Weights of a small mixture-of-experts language model, trained from scratch on English Wikipedia: width 256.
Below are experts of layer 3 (counted from 0) of a mixture-of-experts language model. Rows are named router (the router's row for the expert), down (a neuron's output weights, with its number) and show model dimensions 128-255. Each number is 128 + 32 x the weight over its row's rms, rounded and kept within 0 to 255.
After each expert's rows: a language model's description of what the expert responds to. This comes from a sample of Wikipedia text that the model never trained on.

# expert 46
router [138 157 140  72 120 110 143 170  67 171 136 114 114 118 181 133 106  89  92  66  93 188 154  49  92 129  93 131 105 127  99 136  75  89 149  96 198 136 110 205 137 186 116 140 172 146 117 113 172  83 111 104 121 109 148 134 143  78 162  77 165 108 128 142 148 127 126 133 186 130 138 134 147  81 135 147  99 101  71 113 162 133 173 101  98 159  55 221 200 116 138  81 151 118 125 124 156 189 120  81 135  98 171  92 100 124 157 135 152  75 144  74 178 151 137 145 174  95  89 139 131  85 126 112 167 128  64  90]
down0 [123 153  85 119 107 137 132 141  96 148 158 169  88 149 207 126 122 139 148  91 250 177 142 149 139 133 133 153  91 101 116 138 200 124 172 175 185  92  75  81 111 156 154 138 173 157 113  79 137 107 145  92  71 169 151 187 125 137 155 167  90 123  55 114 151 148 118 144 117 110 137 172 126  38  86 153 145 103 140 106  97 163 178 101 129 173  85  95  92  97 138  63 159 111 165 141  97 146 149  88 114 125 114 128 141 123 137 109 122 130 130 145 147 153  90 117  76 108 123 102 112 129 110  90 177 149 178 129]
It responds to: Personal names and middle pieces of names like -im-, -el-, -am- in Marimar and Morimasa, plus John, William, Adam, Daniel in cast or squad lists.

# expert 39
router [ 96 117  80 141 143 189 122 155 183 126  91  42 119 126 140 105 131 156 127 171 153 128 140 101 131 100 129 105 111 136 159 112 114 129 152 141 122 130 146 173 199 100 130 104 147 132 111 149  97 127 134 110 145 150 140 121 146 162  92 105 113 110 144 126 172 122 129 100  86 114 236 106  76 176  71 177 157  90  67 153 123 101  94 154 115 113 138  69 175 106 134  94 123 130 142 156 174  48  69 105 139 121  80 144  90 109  83  73 114 134 187 134 194 157 114 142  48 148 129  94  86 118  93 125 115 143 114 133]
down0 [ 94 136 105 141 135  77 124 127 153 117 132 149 174 123  59 117  52 137  83 132 110 155 133 177 151 169  95 136 151  89 118 111 115 155  88 117 164  82 156  80 146 134 149 116 128 189  82 152  99 160 188 164 135 128 164 137  82 129 151 118  78 133 124 134 118 103 218 125  68 145 103 164  89 160 135 140 104 132 182  76  80 103 124 136  60  73 150 123 149 113 117 109 157 113 139 115 156 124 190 138 117 117 191 188 118  88 114  92 145  96 110 136  85  79 117 121 140 148 105 169 159 162  89 122 108 107 153 176]
It responds to: Music words such as blue, bass, jazz, guitar, verse in song and album text, plus short name pieces like J-ud-o, M-olly.

# expert 28
router [ 97 134 100 181 166 132 178 116 144 139 105  92 199 131 156 134 165 111 142 200 136  52 155 109 125  92 143 130 105  95 102 115 134 144 100 188  74 122  94  79 110 139 115 135 137  95  65  86 115 164 177 143  84  83 119 111 117  76  96 104 112 161 146 130 130 109 103 125 124 128 127 147 156 121 129 105  92 135  46 122 162 160  99 149 174 139 165 185 148 133 108 145  94 101 146 156 117 110  88  81  84 148 144 162 115 116 141 203 143 145  84 130 162 137 190 156  34  63 133 126 183 115  83 137  99  79  92 127]
down0 [ 80 174 170 132 119 107 130 102  99  97  97  78  97 123 117 157  91 142 125 125 162 139 141 143 134 186 190  87 117 164 159 138 198 184 136 166  51 122 132 132 105 135 101 105 164 230 113 133 132 133 149  99 136 101 138 118 133 149 200 148 130 154 141 115 139  64 104  98 100 148 157 100 106 121 118 122 195  72 138 209 120 158 142 118 105 127 165 128 125  99 153 115 176 116 149 155  71 167 141 128 113  71 138  75  69 135 132 161  54 111 174 129 122 159 163 170 123 114 120 130 138  83 134 130  39 130 125  91]
It responds to: Word-final plural or inflection pieces such as -s, -es, -ions, -ets, -ts completing split words like connections, permits, releases.

# expert 30
router [ 96 142  81  84 179 147 112 141 154  99 109 145 152  81 215 147 126  93 130 102 177 140 109 111 186 108 169 116 177 102  70 163 112 162 135  74 133 164 138 116  86 148 133 156 135 115 179 166 150  96  45 110 140  90  82 177 156 147 143  61 136  95 134 112 124 164 127 157 118 157 104 139 132 133  72 100 117 167 123 113 171 157  90 143 121  84 148  96 155 174 134 142 164 156 127 149 152 132 133 154 116 100 112  59 131 127  97 110  51  90 120 148 125 139 103  97 112 139 155 205 126 118  72 175 123  93 124 110]
down0 [142 110 152  86 180 158 102 178 126 156 134 150 139  99 116 176 133 124 118 102 148 125 127 116 191 155 144 102 112 148 118 172 111 102  83  76 149 128 139 160 170  44 141 188 145 143 114 148 151  89 154 107 166 211 117 167 124 109  93  91 178 158 178 134 109  84 104 145 136 119 135 128 169 116 132 156 129 130 153 187  91  66 169 123 147 144 117  79 150 113 116  79 130 168 150 120 147  88 134  93 137 133 143 124  99 112 141 103  90 165  33  81 108 157  87  96 103 145 147 128 117 129 162 131  80  96 133 144]
It responds to: The words as, by, with and after in prose, such as "asks" and "as other", plus pipe separators before numbers in score and result tables.

# expert 3
router [188  76 147 134 106 145 100 106 151 115 113 128  86 143  60 108 108 170 153 188  99 173 147 164  90 147 149 143 113  96  51 145 133 120 139 164 109  76 153 140 142  65  82 105  88 158 119  99 147 131 155 127 150 126 144  86 140 161 173 130  49 114 138 161 105 103  79 159 131 135 121 159 110 111 158 139 111 148 176 173 133  78  96 134 145  75 132 184  93 172 167 130 108 133 101 116 117  92 195 118 177 124 123 146 142 125  72 110 136  75 101 115 137 140 119 131 156 120 136  86 117 106 115 162 116 121 186 179]
down0 [ 73 140 134 118 124 112 174 119  55 162  77 120 124 119 127  80  90 130  95 170  91 184 109 126 156 126 106 142 114  88  89 198 149 112 107 143 104 144  83 136 136  85 150  57 128 150 171 135 132 162 128 115 143  74 118 149 115  81 115 127 123 121 147 148 102 117 114 113 128 102 113 157 132 145 104  97 135 116 176 134  97 142 118 119 135 159 142 151 147 178 114 109 172 190 133  91  70 105 120 133 109 146 159 150 149 136 100 103 126 131 133 135  98 167 175 134 100 137 140  86 144  93 140 152 129 171 137 139]
It responds to: Word-initial and middle pieces of common English words in technical or general prose, such as vers(ions), asp(ects), ret(ches), product, except.

# expert 4
router [152 114 118 139  93 163 115 146 134 141 157 100 100 135 153 151 146 127 152 139 160 105 164 182 101 152 158 169 117 154 160 118  83 142  95  98 140 104  97 136 195 100 145  72 143 117  95 121 136 136  98  70  88 105 160 134 109  69  91 101 114 147 139 110 138 150 144  83  51 144 174 122 136 159 138 119 103 152  73 103 169 168 103 170  85 108 144 128 191 135 110 128 179 104 152 102 116 112 168 143  90 130 169 137 105 165 127 102 163 146 118 129  78 153 133 157  88 104 152 182 113 143  99 148 124  73  38 103]
down0 [124 151  60 124 103 158 142  90 154  99 146 122  77 112 106 167  70 103 121 105  95 185 195 166 120  84 159 104 177 124  90 140 125 175 112 109 117 105 173  98 152  87 117  96 141 221 139 123  74  40 141 185 118 125 128 153 146 167 119 108 126 121 143 148 165  89 145 120 183 128  92 159 131  64  82 170 129 140 173 141 164 107 135  98 141 126  99 120 123  94 108 127 155 146 145 138 161 146 119 144 121 177 110 117  94 122 141 115 136 152 130 159 133 119 140 104 109  93 138  72 131 148 156 179 173  73 107 188]
It responds to: Mid-word 'r' pieces and nouns after his, her, the, chiefly kinship and role words like wife, son, brother, actor, team.

# expert 2
router [115 134 100 164  88 160 139 156  51 124 143 130 155 151  76 182 115 131 152  85 123 136 130 185  98 126 185 160  98 163 110 152 111 132  92 183 113 162  83 112  37 170 101 134 170 120  66 137 115 102 145 112  85 152 151 189  98 158 163 149 149 112 157  93 119 162  95 153 168 154 119 141  98 118 103 134  96  91 126 130  68  88 154 129 126 157 148  98 133 144 104 153 124  71 129 172 118 108 110 132  90 119 132 111  70 135  89 203 110 108 120 181 113 120 163 103 125 144 132  86 195 171 161  69  95 106 153  94]
down0 [116 129 116 125  61 172  54 151  80 129 117 126 148 177  84 179 151  60  67 126 101 143  89 111 123 104 135  77 170 165 180 138 124 167  89  93 151 114 126 180  81  67 109 114  46 123 117 155 112 151 155 188 149 183 112 129 146 134 112 136 159 101 131 144 163 108 165 126 129  99 153 167 159 123 179 137 101 123 119 138 127 109 128 148 120 168 166  83 136 170 113 135 172 113 158 123 113 103  66 116 166  89 169 137 107 152 181 101  86  77 148 137 140 146  88  63 121 123  69 136 136 120 160 181 116 179 168 132]
It responds to: The leading 2 of years like 2021 and 2015 in tables and dates, plus capitalized legal or award words such as Law, Award, Act.

# expert 18
router [158 147  51 128 161 127 167 108 115 130 110 163 165 124 150 157 145 153 108 132 101  92 148 130  85 172 104 121  74  79 101 160 144 130  84 114  93 143 113  76 117 140  64 143 126 186  90 172 114 105 160 156 106 128 111 140 180 101 137 160 132 147  86 139 178  88  53  80 141 149 152 148  94 114 123 141 109 135 240 156  84 121 146 117 126  88  92 157 107 128 124 172 142 145 121 159 133 136 157 126 173 122  98 136 141 128 112 137 141 220 115 121 134 149  89  86 126 148 122  84 134  90 121 152 106 117 147  93]
down0 [203 136 133 152 146 131  96 107  70 152 136 146 138 117 161 186 121 104 103 114 111 114  82 175  94 202 150 138  79  95 140 127 160 108 164  91 147 146  93 115 110 139 142 159  84 166 105 154  89  90  85 140 118 117  91 136 104 108 169 182 108 101 156 108 140 150 164 112 104 163 180 123 133 178 137 112 189  76 163 192 172 133 146  64 108 132 154 170 166 148 160 184 157 140 149 100  93  84  79  85  63 134 125 101 126  93 143 177 140 137 157 109 117 136  97  74  87 129 128 149 157 126 169 131 151  76 148 115]
It responds to: Digits after road labels in highway articles, such as SR 540 or US 1, plus Street, line, engine, and war years like 1945.

# expert 37
router [125  73 149 132 107  79 139  62 122  81 117 158 146  98  97 104 125 138 117 189 156  94 102 170  92  78 113 149 110  90 181 124 176 156 155 105 106 166 162 126 144 118  63 143  32 135 175 183 141 157 150 134 169 144 144 139 183 140 165 156 103  95  95 140 144 146 126 167 173 129  88 166 154 130 158 107 132 151 224 147  81 110 143 111 110 128 106 164 130 106  81 120 108 117 147 161 116 119 188 161 133 142 129 118 161 114 117 141 124 154 107 120 124 147 135 130 124 130 155 118 104 130 128 194 145 103 204 120]
down0 [157 119 193 146  89 133 138 115  93 113 195 149 170 132 140 131 130 152 133 175 141  99 158  91  72 182  76  71 163  98 154 145  79 124 127 120 154 104 144 134  76 125  72 118  92 114 143 118 113  79 111 183 120 103 128  80 112 121  87 110 181  55 147 110  79 134 119 144 195 164 124 108 136 155 113  82 125 154 150  73 160 107 172 120 125 104 194 150  91 101 147 173  88 129 102 129 192 130 131 109 202 122 139 127 168 172 127 107 174  64  85 120  52 104  84 134 110  96 106 147 132 156 120 131 151 116  84 120]
It responds to: Prepositions like from, to, on, at, along the, often in text on routes, highways, rail lines and travel between places.

# expert 0
router [119 149 160 121 150 134 147 102  78 160 134 134 126 130 136 119  89 109 104 134 145  80 111 121  95 131  85  95  94 145 139 182 122  66 158 138 148  93 134 150 136 141 151  96 161 119 154 116 102 164 120 127 111  77 153 133 125  96 124 137 178 169  66 139 142 110  80 161 159 113  97 127 146 140 176 188 156 141  63 116 174 109 144 164 113 230 104 142  86  80 115  91 109 140 183 129 120 172 109 142 167 184 163 155 182 114 121 190 128 185  77 144 150 135 160 175 140  92 150 123 129 162 121 124 105 109 108 152]
down0 [144  83 135  92 136  91  76  19 142 148 107 122 134 111 120 136 139 110 102 210  81  70 126 143 112 102 110 121  98 138 170  88 122  96 152 126  82 147 110 169  36  96 147 170 122 175 143 175 151 139 106 106 179 167 155 102 130 153 108  98 143 152 137 137 125  76 184 115  99  81 111 178 106  76 132 184 112 136 122 145 163 109  90  84 108 173 122 135 170 129 113  78 179 213 101 128 128  83  93 141 116 101 169  80  81 116 203 119 156 187 177 134 131 112 142  85 116  92 110 119 149 127 146 125 123 165 162 114]
It responds to: Ordinal suffixes like 5th, 50th and pieces of accented or Cyrillic names, plus time words such as period, year, time.

# expert 45
router [ 98 149 146 152  89  94 194 184 183 104 102 154 145 107 110 154 162 119  76 137 120 124 124 187 111 128 163 110 157 122 125 112  98  79 125  82 156 174 132  95 102 111 107 153 159 111 102 100  99 147  91 115 143 120  84 117 169 129 138 164  33 133 124  90 177 101 165 119 172 201 103 172 125 150 137 124 102 107  55  93 106 172 107 178 102 103  53  74 114 126 127 117 122 126 159 175 145 107 143 110 130  90  99 150 177 115 108 117 144 130 126  79 108 117 166  97 147 110  76 122 118 141 114  79 147 102 118  95]
down0 [132 160 140 169  95 147  70 153 120 123  98 167 154 150 130 126 149 136 121 160 140 134 110 110 167 151 159 139 145 128 156 147  72  82  56 141 144 151  95  93 165 153 135 126 163 152  73  84 138 124 118 149 120  92 170 160  75 140 127 145 126 153  75 121 161  78  84  93  93 169 144  87 128 108 125 126 120  64  65  68 174 151 135  99 137  68 139 148  28 120 114 119 137 150  88 153 175 126 196 168  82 102 184 139  76 112 126  91 106 118 125 142 102 133 143 119 174 189 157 177 106 106 138 103 112 194 146 148]
It responds to: Possessive words and phrases such as his, her, their, its, 's, of the, of his, in the, mostly in biographical narrative.

# expert 16
router [134 145  93 120  90 194 142 119 199  87 181  56 203 107 124 151 199 137  89 144 157 106 110 101 140 168 141  88 153 159 121  77 160  87 120 140 161 133 141 137 221 114 154 148 121 141 142  89 126 140 104  62 105 119  92  93 147 142 124 110 177 120 152 134 163 108 163 161  94 176 114  63  95 185 100 111 153 165 113 132 101 165 105 165 111 114 160 109 142 145 157 141  25 143 107 112 110  73 123 107  70  95 118 100 139 163 128 115 100 131 108  95 173 128  47  99 154 117 145 160 134 188 151 110 154 146 154 161]
down0 [ 81 109 167  83 116 127 131  98 150 124  79 145 124 168 216 197 133 138 120 158 144 113  71 149  87 192 144 134 107 121 112 131 123 113 110 136 145 112 103 108  90 129 132 210 124 123 125 184 225 105 130 146 112 134 135 145 127 201 128  79 106 137 116 147 129 244 161 207 129 140 141 125 136 122 121 141 146 122 130 166 106 145  68  57 161 165 117 128 103 129 138 151 130 129 142 156 118 132 130 125 174 102 136  92 152 102 110  72 107 106 168 187 131  98 107 135 102  85  77 143  91 115  84 130 118  96  92  74]
It responds to: Row-opening table pipes and opening parentheses before years or notes, as in (born 1944), "Nefertiti" (, | 2004.

# expert 17
router [105 125 123 118  85 182 152 118 138 151 157  85 162  95 158 131 139  83 101 191 170 179 121 121 164 123  92 159 100  82 118 125 140 100 132 138  63 127  62 132  88  79 172 126  61 101 142 140 131  99 105 157 124 123  89 134 109 138  94 122  91 129 155  97 101 143 146 110  65 141 191 149 149 144  54  90 115 172 179 156 152 176 123 121  99  71 161 168 125 155 139 137 119 112  70 130 130 135 162  79 106 136 166 156 113  81 113 113 106 107 197 170 142 184 107 154 135 146 132 175 134 107  91  45 115 182 105 123]
down0 [ 85  77 113 193  91 117 175 129  74 191 106  95 117 158 127 132 125 139 106  89 138 142 105  79 163 169 106  80 148 114  64 149 156 218 175 112  97 144  73 116 118 152 176  79  70 122 121 145 135 146 150 162 151  70 116 125 142 152 121 118 148 140 114 123 116 129 118 162 123 136 152 207 117 127  81 124 126 108 119  89 126 166 103 126 127  87 175 139 120 117 171  93 110 139  85 155 191 137 104 140  70 131 180 167 122 148 135 117 107 104 113  61 192 135  81 133  79 127 126 171 155  81 182  78 101 150 137 111]
It responds to: Fragments and function words in biology, chemistry and medical prose (doc, oc, cells, acid), and the leading 1 of four-digit years.

# expert 12
router [ 77 123 157 146 100 160 113 145 111 130 175 110 173 123 129 103  88  76  35  84 153  92 108 167 137 110  79 137 109 102 113 169 169  94 111 192 119 180 161 171 168 135 137 100 152 112  99  99 131 161 167 146  65 108 147 117 121  85 170 146 145 133  84  95  85 108 101 177 115 149  84 122 113 123 161 144 126 122  93 143  62 139 109  85 125 236 104 160 104 147  82 124 131 121 138 127 119 129 141 133 161 139 144 170 106 101 139 129 148 135 120 147 144 115 162 142 153 122 179  93 179  92 103  80 108  90  85 118]
down0 [121 115 120 119 114 135 137 141 103 127 101 114 114 171 151  84 125  85 102 102 141 114 175  79 101 155  95 113  95 150 187  94 110 155 185 175 121 165 141 143  95 154 119 114 150 112 103 139 134 119 151 109 122 125  70 147 119 123 158 131  70 193  49 126 135 151 107 152 125 115 116 177 102 109  97 155 166  57  64 124 131 130 157  90 152 173  86 155 112 177 100 138 157 118 135 165 143 162 118  84 101 195 101 147  98 101 186 125 172 178 153 112  54  60 146 124 165 141 108 154 108 118 152 120 191 113 149 144]
It responds to: First pieces of capitalized names and words like Bel, Mar, Tor, gen, tem, plus month names, often in political or military text.

# expert 7
router [124 168  71 130 144 130 166 156 150 140 105  63 103  89 175 147 101  43  79 116 164 236 149 116 160 156 102  91 148 116 112  96 128 102 171 130 120 144  78 151 117 137 143  93 127 170 168 173  90 201 155 128 143  94 126 167 137 152 100 121 158 121 126  89 160  83 163 161  96 121 189 124 124 110 135 141 128  98  94  92 153 189 128  97  92  92 169 110 140  98 152 139 147 166 115 121  82 161 117  79  29 153 169 142 158 153 107 116 153 121 156 132 127 107 157 138  66 119  99 118 136 145  88 132 117 155 153  84]
down0 [113 113 205  64 133 133  77 105 114 188 138 155 149 121 133 122 132  83 112 165 166 152 104 126 118 161 120 167 163 103 168 128  77  78 178 189 119  82 100 143 159  96 173 105 117 124 172 119  80 148 112 126  73  56 149 153 147 112 143 117 125 100 191  80 121 111 160  56 109 142 175 105 122 130 186 139 184 122 134  86 150 122  86 188  89 152 189  94 122 162  93 101 127 136 111 169 132 105 148 187 143 131 133  98 108 102 113 119 110  92  70 131 100 112 120 133 122  82 116  92 132 124  90  84 197 113  75 133]
It responds to: First and middle pieces of proper names, places and Latin species names, often in taxonomy lists, such as M-oll, Sant, Ell, Bel(ize).

# expert 23
router [149 116 167  79 114 115 162 180  93  72 114  98  79 125  82 147 122 148 163  81 139  63 167 128 151 120 107 163 151 120 127 169 100 152 146 168 161 146 111 146 103 130 123  61 157  99 120 118 108 165 145 115 134 181 105 114 167 154 106 147 162 118 151 150 141 140 182 136  59 131 152 138 126 142 147  91 141  81 190  95 152 147  63 119 105 109 147  81 154 107 154 193  89 146 140  97 193 137  98  60 162 126 204 132  92 188 219 154 133  76 121 107 135 125 128  96  76 141 151 150 126 131 154 128 158  67 127 109]
down0 [225 130 136 161 114 148  99 161 122 151  55  99 127 117 123 135 152 119  72 103 112 177  82 111  92 111 163  86 140 188 142 184 100 121 102 132 127 108 105 126  94 139 100 133 164 140  68 133 121 189 117 104 126 105 129 128  70 114  59 167 114  78  94 102 144 184 144  99 145 176 169  83 177 138 141 117 148  59 165 146 113 136 166 103  99  98 161 104 123 108 176 128 158 116 130 116 145 147 182 166  87 146 108  62  88 116 157  61 100 162 152 111 122 158  76 121  65 133 121 109  83 120 112 100 150 137 108 141]
It responds to: Suffix pieces forming adjectives and nouns, above all "ic", plus ian, ical, istic, atory, as in log-ic, Atom-ic, Pers-ian.

# expert 6
router [114 164 137  85 103 108  97 105 136 133 130 194 111  92 110 104 129 100 151 176  95 136 169 156 180 153  90 102 156 166 158 202 136 155 157 180 133 138 103 103 120 147 120 200 104 124 128 131  95  52  90 113 187 130  92 190 141 162 145 100 122 104  92 135 112 113 182 127  79  90 182 112 148 141 120 180 187 157  68 138 105 133  68 117 141 151 139 148 109 126 123  90 104 114 114 144 169 124 102  65 157 180  93  55 136 133 131 103 134 129 128 144  89 201 145 114 125 121  32 158 143 148 105  81 162 138 177 183]
down0 [109 142  87 146 155 149 125 108 104 126 172  91 146  88 161 138 116 118 130 100  97 129 119 149 141  71 150 106 146  85 168 151  84 126 107  85 129 162 181 129 126 139 133 111 133 154  96 120 104  69  54  86 113 113 161 147 104 113 197 102 150  93 140 161  86 114 169 108 177 183 174 109 134 110 116 140 120  98 134 144 147 154 187 111 178 115 114 146 160 128 174 126  72 139 182 138 139 144  66 111 181 102 102 129  86  97  95 123 142 122 180 162 114 138 186 141 198 115 112 128 101 158 172  63 155 137 107 141]
It responds to: Single vowels or short vowel pieces right after a word's first letter, mostly in names and song titles, such as B-o, Jamm-u, Boog-ie.

# expert 25
router [ 97 184  89 121 146 131 149 109 181 148  77  84 152 159  79 165 166 222 134 215 187 149 150 142 130 157 117 104 121 150 142  85 171 119 121 102 140 123 153 157 130 107 155  88 111 120  80 147  90 141 165 152 157 168 102 159 136 126 133 167 125  95 116 139 158 155 120 121 118 111 192 141 113 151 100 132  28  83 124 148 150 110  44 117  58  58 155  91 139  98 155 126 129 100 137 189 157 107 131  64 174 115 119 112 138  81  88 106  77 135 147 157 128 161 144 106  65 133 143 122  79 102  73 119  96 112 141 103]
down0 [173  84  71  96 115 126 128 162 153 102 191 147 103 103 109 130  96 129 163 137 105  77  77 112 163 127  65 155 185 113 108 114  75  82 155 138  69 117 168 125  83 154 121  99 142 110 118 117 139 159  69 153 144 118 133 128 152 122 158 103 117  98  99 113 126 100 127 108 145 157 141 123  82 110 144  89 151 100 149 183 167 142 151 221 137 151 106 112  96 100  70 121 120 105 156 139 128 180 102 179 189 130 131 111  99 105 129 128 120 156 128  84 147 126 133 150 148 168  87 135 149 147 182 167  79 162  99 110]
It responds to: Words about albums, songs and software, such as released, live, track, sound, Remaster, in discographies, chart tables and release lists.

# expert 32
router [147  96 127  99 111  87 132 128 109 110 119 132 163 146 143 128  65 118 148 138  97 105 136 127  97 148 163 144 147 108 124 121 110 163 133 141  89 130 121  77 152 123 170  52 152 184 107 140 168  82 142 137 127 124 142 122 117 104 130 200 214 117 137 144  65 171 107 149  83  80 141 109 136 172 150 149 121 132 243 131 123 201 151 107  90  78 183 137 106  96 125 145 171 121 147 135  83 127 134 115 143 145 113 110  98 169 109 134 146 149 106 163 167 110 135  90 168 163 150 209 147 155 166 146 132  95 131 106]
down0 [156 155 109 124 117 168 118  70 136 174 147 133 184 103 163 131 147  64  88 142 156 136 119 117 111  89 109  51 173 130 111 180 114  95 150 150 101 154  99 117 160 164 141 115 143 107 200 149 107 121 134 137 106 110 148 138 128 138  21 136  56  91  93 137 129 168 158 172 135 154 122 147 136 184 142  98 109 123 139 126 158 161  83 162 166 110 131 140 153  80 158 149 182 121  99 160 186 123  87  90 157 124 157  77 130 144 153 167 114 150 143 158 127 147 118 159  68  76 103 149 101 165 159 172 190 179 177 142]
It responds to: Abstract noun endings like -ance, -ure, -ation and place nouns after the, such as performance, capture, home, Park.

# expert 26
router [175 109 122 114 177 112 147 148  63 142 114 147  81 123 131 145  75  73 164  60 118  63  90 183  91 158 115 101  79 123 154 151 114 103 112 114  91 166 129 150 108 120 149 158 159  93 162 125 105 124 111 132 105 157 142 105 136 155 117 152 150 109 145 129 214 149 138  98 156 121 107  99 158 136 176 124 159  98 162 122 167 184 106 152 129 119 126  85 175 133  64 121 141 133 154 140 155  94 100 126 129 132 161 106  76  99 182 152 148 124 111 140 162 125 111 108 114 150 150 158 171 140 147 132 186  96  53  90]
down0 [106 133 132 206 142 101 168 195 129 141 127 152 105 143 167  23 132 131 104 186 110 107 171 165 114 117 172 156  89 108 140 150 183  75  91 106 183 156 156 171  67 129 145 146 173 117 112 107 182 166 119 134 107  79 156 109 124 147  62  92 101 162 127 154 191 109 149 156  51 159  95 140 118 158 113  86 140 121  76 194  52 133 143 119 124 136  95  75 132 173  62 147 106 132 132 150 120 156 144 119  73 100 147 120 110 177 117 156 127  93  88 119  90 158  75 111 159 185 129 185 134 169 124 105 110 147 114  95]
It responds to: Year digits and ages after Born: or "(age" in biography infoboxes, such as 1980 or 39, plus pieces of South Asian and Slavic names.

# expert 31
router [153 110 111 112 125 149 107  97  71 115 200  74 114 114 149 132  75 138 100  90  95  99 141  46 145 145 103  98 129  68  20 134 132 111  88 148 135 146 168 118 112 169 118 126 108 103 141 174 174 139 135 130 106 207 189 139 111  97 160  92 104 134 117 116  86 109 109  89 140  94 148 175 157  95 102 124 103 166 166 141 139  97 121  94 101  48 117 129 100 109 130 119 128  94  95  55 186 135 112 121  90 124 114 163 189 151  91  94 131 158 133 144 111 118 149 152 142 130 136  96  86 154 147 112  80 152 182 124]
down0 [ 77 179 158 130  87 130 145 116 122 138  93 101 134 149 150 137 116 139 168 161 136 175 196 104 101  99  82 156 157 120  95 160 134  87 110 161 168 165 151 111  96 137 127 112  81 173 110 129 154 191 148 151  94 100  77 137  90 102 129 117 143 133 124 136 150 127 133 113 131 151 100 153 170  59  85  83  66  89 144 157 102  77 117 161 113 102 193 103 109  79 123 118 153  80 157 158 157 123 142  82 137 139 167 139  93 133 147 180 126 100 119  64 105 166 158 137 162 113 119 162 123 111 104  72  96 138 144  90]
It responds to: Wiki heading markers (==, ===), table separator rows, and infobox field labels and coordinates, such as "Council area:", "Genus", "Location".

# expert 19
router [165 152 180  56 178 112  72 113  80 137 148 109 117 134 138 127 156 131  88  78 125 143 101  89 138 115  87 133  76 156 140 129  94  89 104 108 130 104 112 136 114 178 140 155 132  84 117 109 130 136 146 146 124 131 176 111 116 117 139 113  75  91  87 134 167 171 139 133 159 152 114 176 133 110  57 225 181 124 128 103 146  41 188 196  89 165 128  62 109  87 100  55 137 153 122  85 183 142 125 141 157 148 110 153 157 135 121 124  94 145 150 116 118 157 124 101 165 123 127 127 105 194 161 110  83 150 130  90]
down0 [109 144 133 139 185 123 142 159  92 127 101 132 170 135 179 164  97 160  73  89 129 114 168 124  84 116 152 121 149 132 109 149 126 154 102 123 165 159 115 134 118 108 127 162 138 175  68 119 108 102 122 148  76 174 143 135  83 139 149 169  82 156 159  96 182  97 127 107 148  96 137 128 104  90 122 157 111 114 173  93 236 104 121 153 156 136 130 162 157 113 108 108  96 114 152 104 170 184 130 154 161 183 184 119 113 157 139 156  79 157 133 143 132 123 148 125 100 151 144 144 114 111 165 113 122 181 126  96]
It responds to: Tokens inside sports, election and medal tables and infobox fields, such as decimal points in times, "| Turnout", "- Date of birth", ") =".

# expert 22
router [156 150 123 145 162 150  66 103 123 178 136 207 112  96  72  43 135 110 176 126 112 134 130  90 118 121 185 126 127 155  94 146 125 149 169 137 129 122 125  97 124  75 137 116 100 163 106 114 136 115  86 105  76 126 133 106 140 124 143 148 131  99 146 111  94 147  86 168  87 129 102 132 159 225 104 131 175 132 103 130 167 192  95 121 137 213 158 218  99 103 174 159  83  93  86 154  47 128 138 197 105 147 129 115 103 153 112 111 166 181 151 155  93 117 165 152 119 117  87 105  98 149 157 140  94 118 130 180]
down0 [147 121  75  84  81 131  92 166 140 155 174 128 112 168 120 150  98 118 117  84 137 159 135 188 180 136 116 143  83 118 140 103 102 117 139 142 113 155  63  74  62  95  89  94 123 155  60 154  97  87 183  91 132 123 147 181  79 143 131 130 145 124  91 123  86 189 159 146 156 168 139 168 133 118 134  79 118 111  89  70 154 101 150  79 202 199  89 114 126 103 122 114 131 151 133 180 110 138 135 152 118 145 162 154 131 114 142 131 178 104  84 160 152 114 145 131  91 105 128 115  46 120 105 106 120 159 109 116]
It responds to: Closing parentheses, commas, quotes and slashes after numbers or words, as in "(11) |" or "July 28, 2017", mostly in sports text.

# expert 43
router [152 108 146 100 135 108 113 164 143 119  93 211 159 142 118 138 134 157  81 177  98 198 122 182 155 117 109 107 117 132 126 175 127  85 133 163 126 127 125 145 122 107 116 106  77 122 145  91 121 113 134 115 122  47 107 110  79 169 124 119  61  93 151  73  99 159  98 147 216 120 120 142  91 112 108 148 108  96 143 180  81  59 154 111 131 139 144 133 148 172 156  77 169 166 147 129 182 121 148 126 170  94  94  83 180 109 187 148 152  90 157  72 149 100 139 132 162 129  94 162 133 150 124 135 101 105 156 154]
down0 [180 128 165 152 145  90 172  99 140 152 134 119 134 153  84  85 138 162 112 136 176 141 186 151 133 152  72  57 170 112  88 161  90 139 113 156  77 141 101  99 180 161 150 109  85  97 131 151 116 181 110 109 118 114 104 180 159 162 120 149 131 173 131 125  57 116 130 102 114 169 115 108 133  70 151 111 127 115 129 106  86  99  99 149 142 187 136  78 165 123  87 155 116 161 142 146 156 173 136 105 174 197 161  64 151 120 184 109 106 120 142 154 125 138 144 107 145  98 144 137 121 113  90 141 167 147 200 118]
It responds to: Subword pieces like "in", "id", "et" inside words and names (bas-in, dist-in-ction, M-in-or), often in census and league tables.

# expert 13
router [ 75 142 108 132 141 116 171 113  98 164  88 120 143 101 190 102 156  75 167  92 154 127  91 116 106 119 160  89 113 106 135 161  97 148  85 120 185 147 129 142 105  85 121 185 181 120 136 142 136 158 127 148 165 120 161  94 109 125 134 134 124 113  80  96 115 149 147 170 116 102  88 143 130 114 120 121  88 158 105 146 142 117 150 126 191 114 125  85 221 166 128 169 120 151 140  90 112 118 163 139 100  95  97  78 103 146 108 139 101 115 131 145 121 117 158 208 138 140 133 115 207 151  85 135 195 127  84  64]
down0 [154 154  99 128 188 110 136 134 117 126 169  62 148 117 115 143 130 162 156 140 121 137 199 169 111 103 142 127 100  99  95 112  89 103  87 186 148  95 117 154 153 146 115 144 169 111  94 132 151  83 170 107 157 102  72 132 125 126  51 119 114 159 131 152 119 119  82 138 136 111 198 138  79 101 135 130 137 106 107 177 112 153  89 122 198 141  66 109 173 132  71 156 128 176 189 128  75 116 143 121 129 135 135 199 125 121 155 103 148 159 144 162 121 102 154 183 169 170 170 101 168 128 115 129  76 123 111 113]
It responds to: Lone spaces before numbers or dates, sentence-final periods, and abbreviations like v., Vol., p., often in Indian biography lists and legal citations.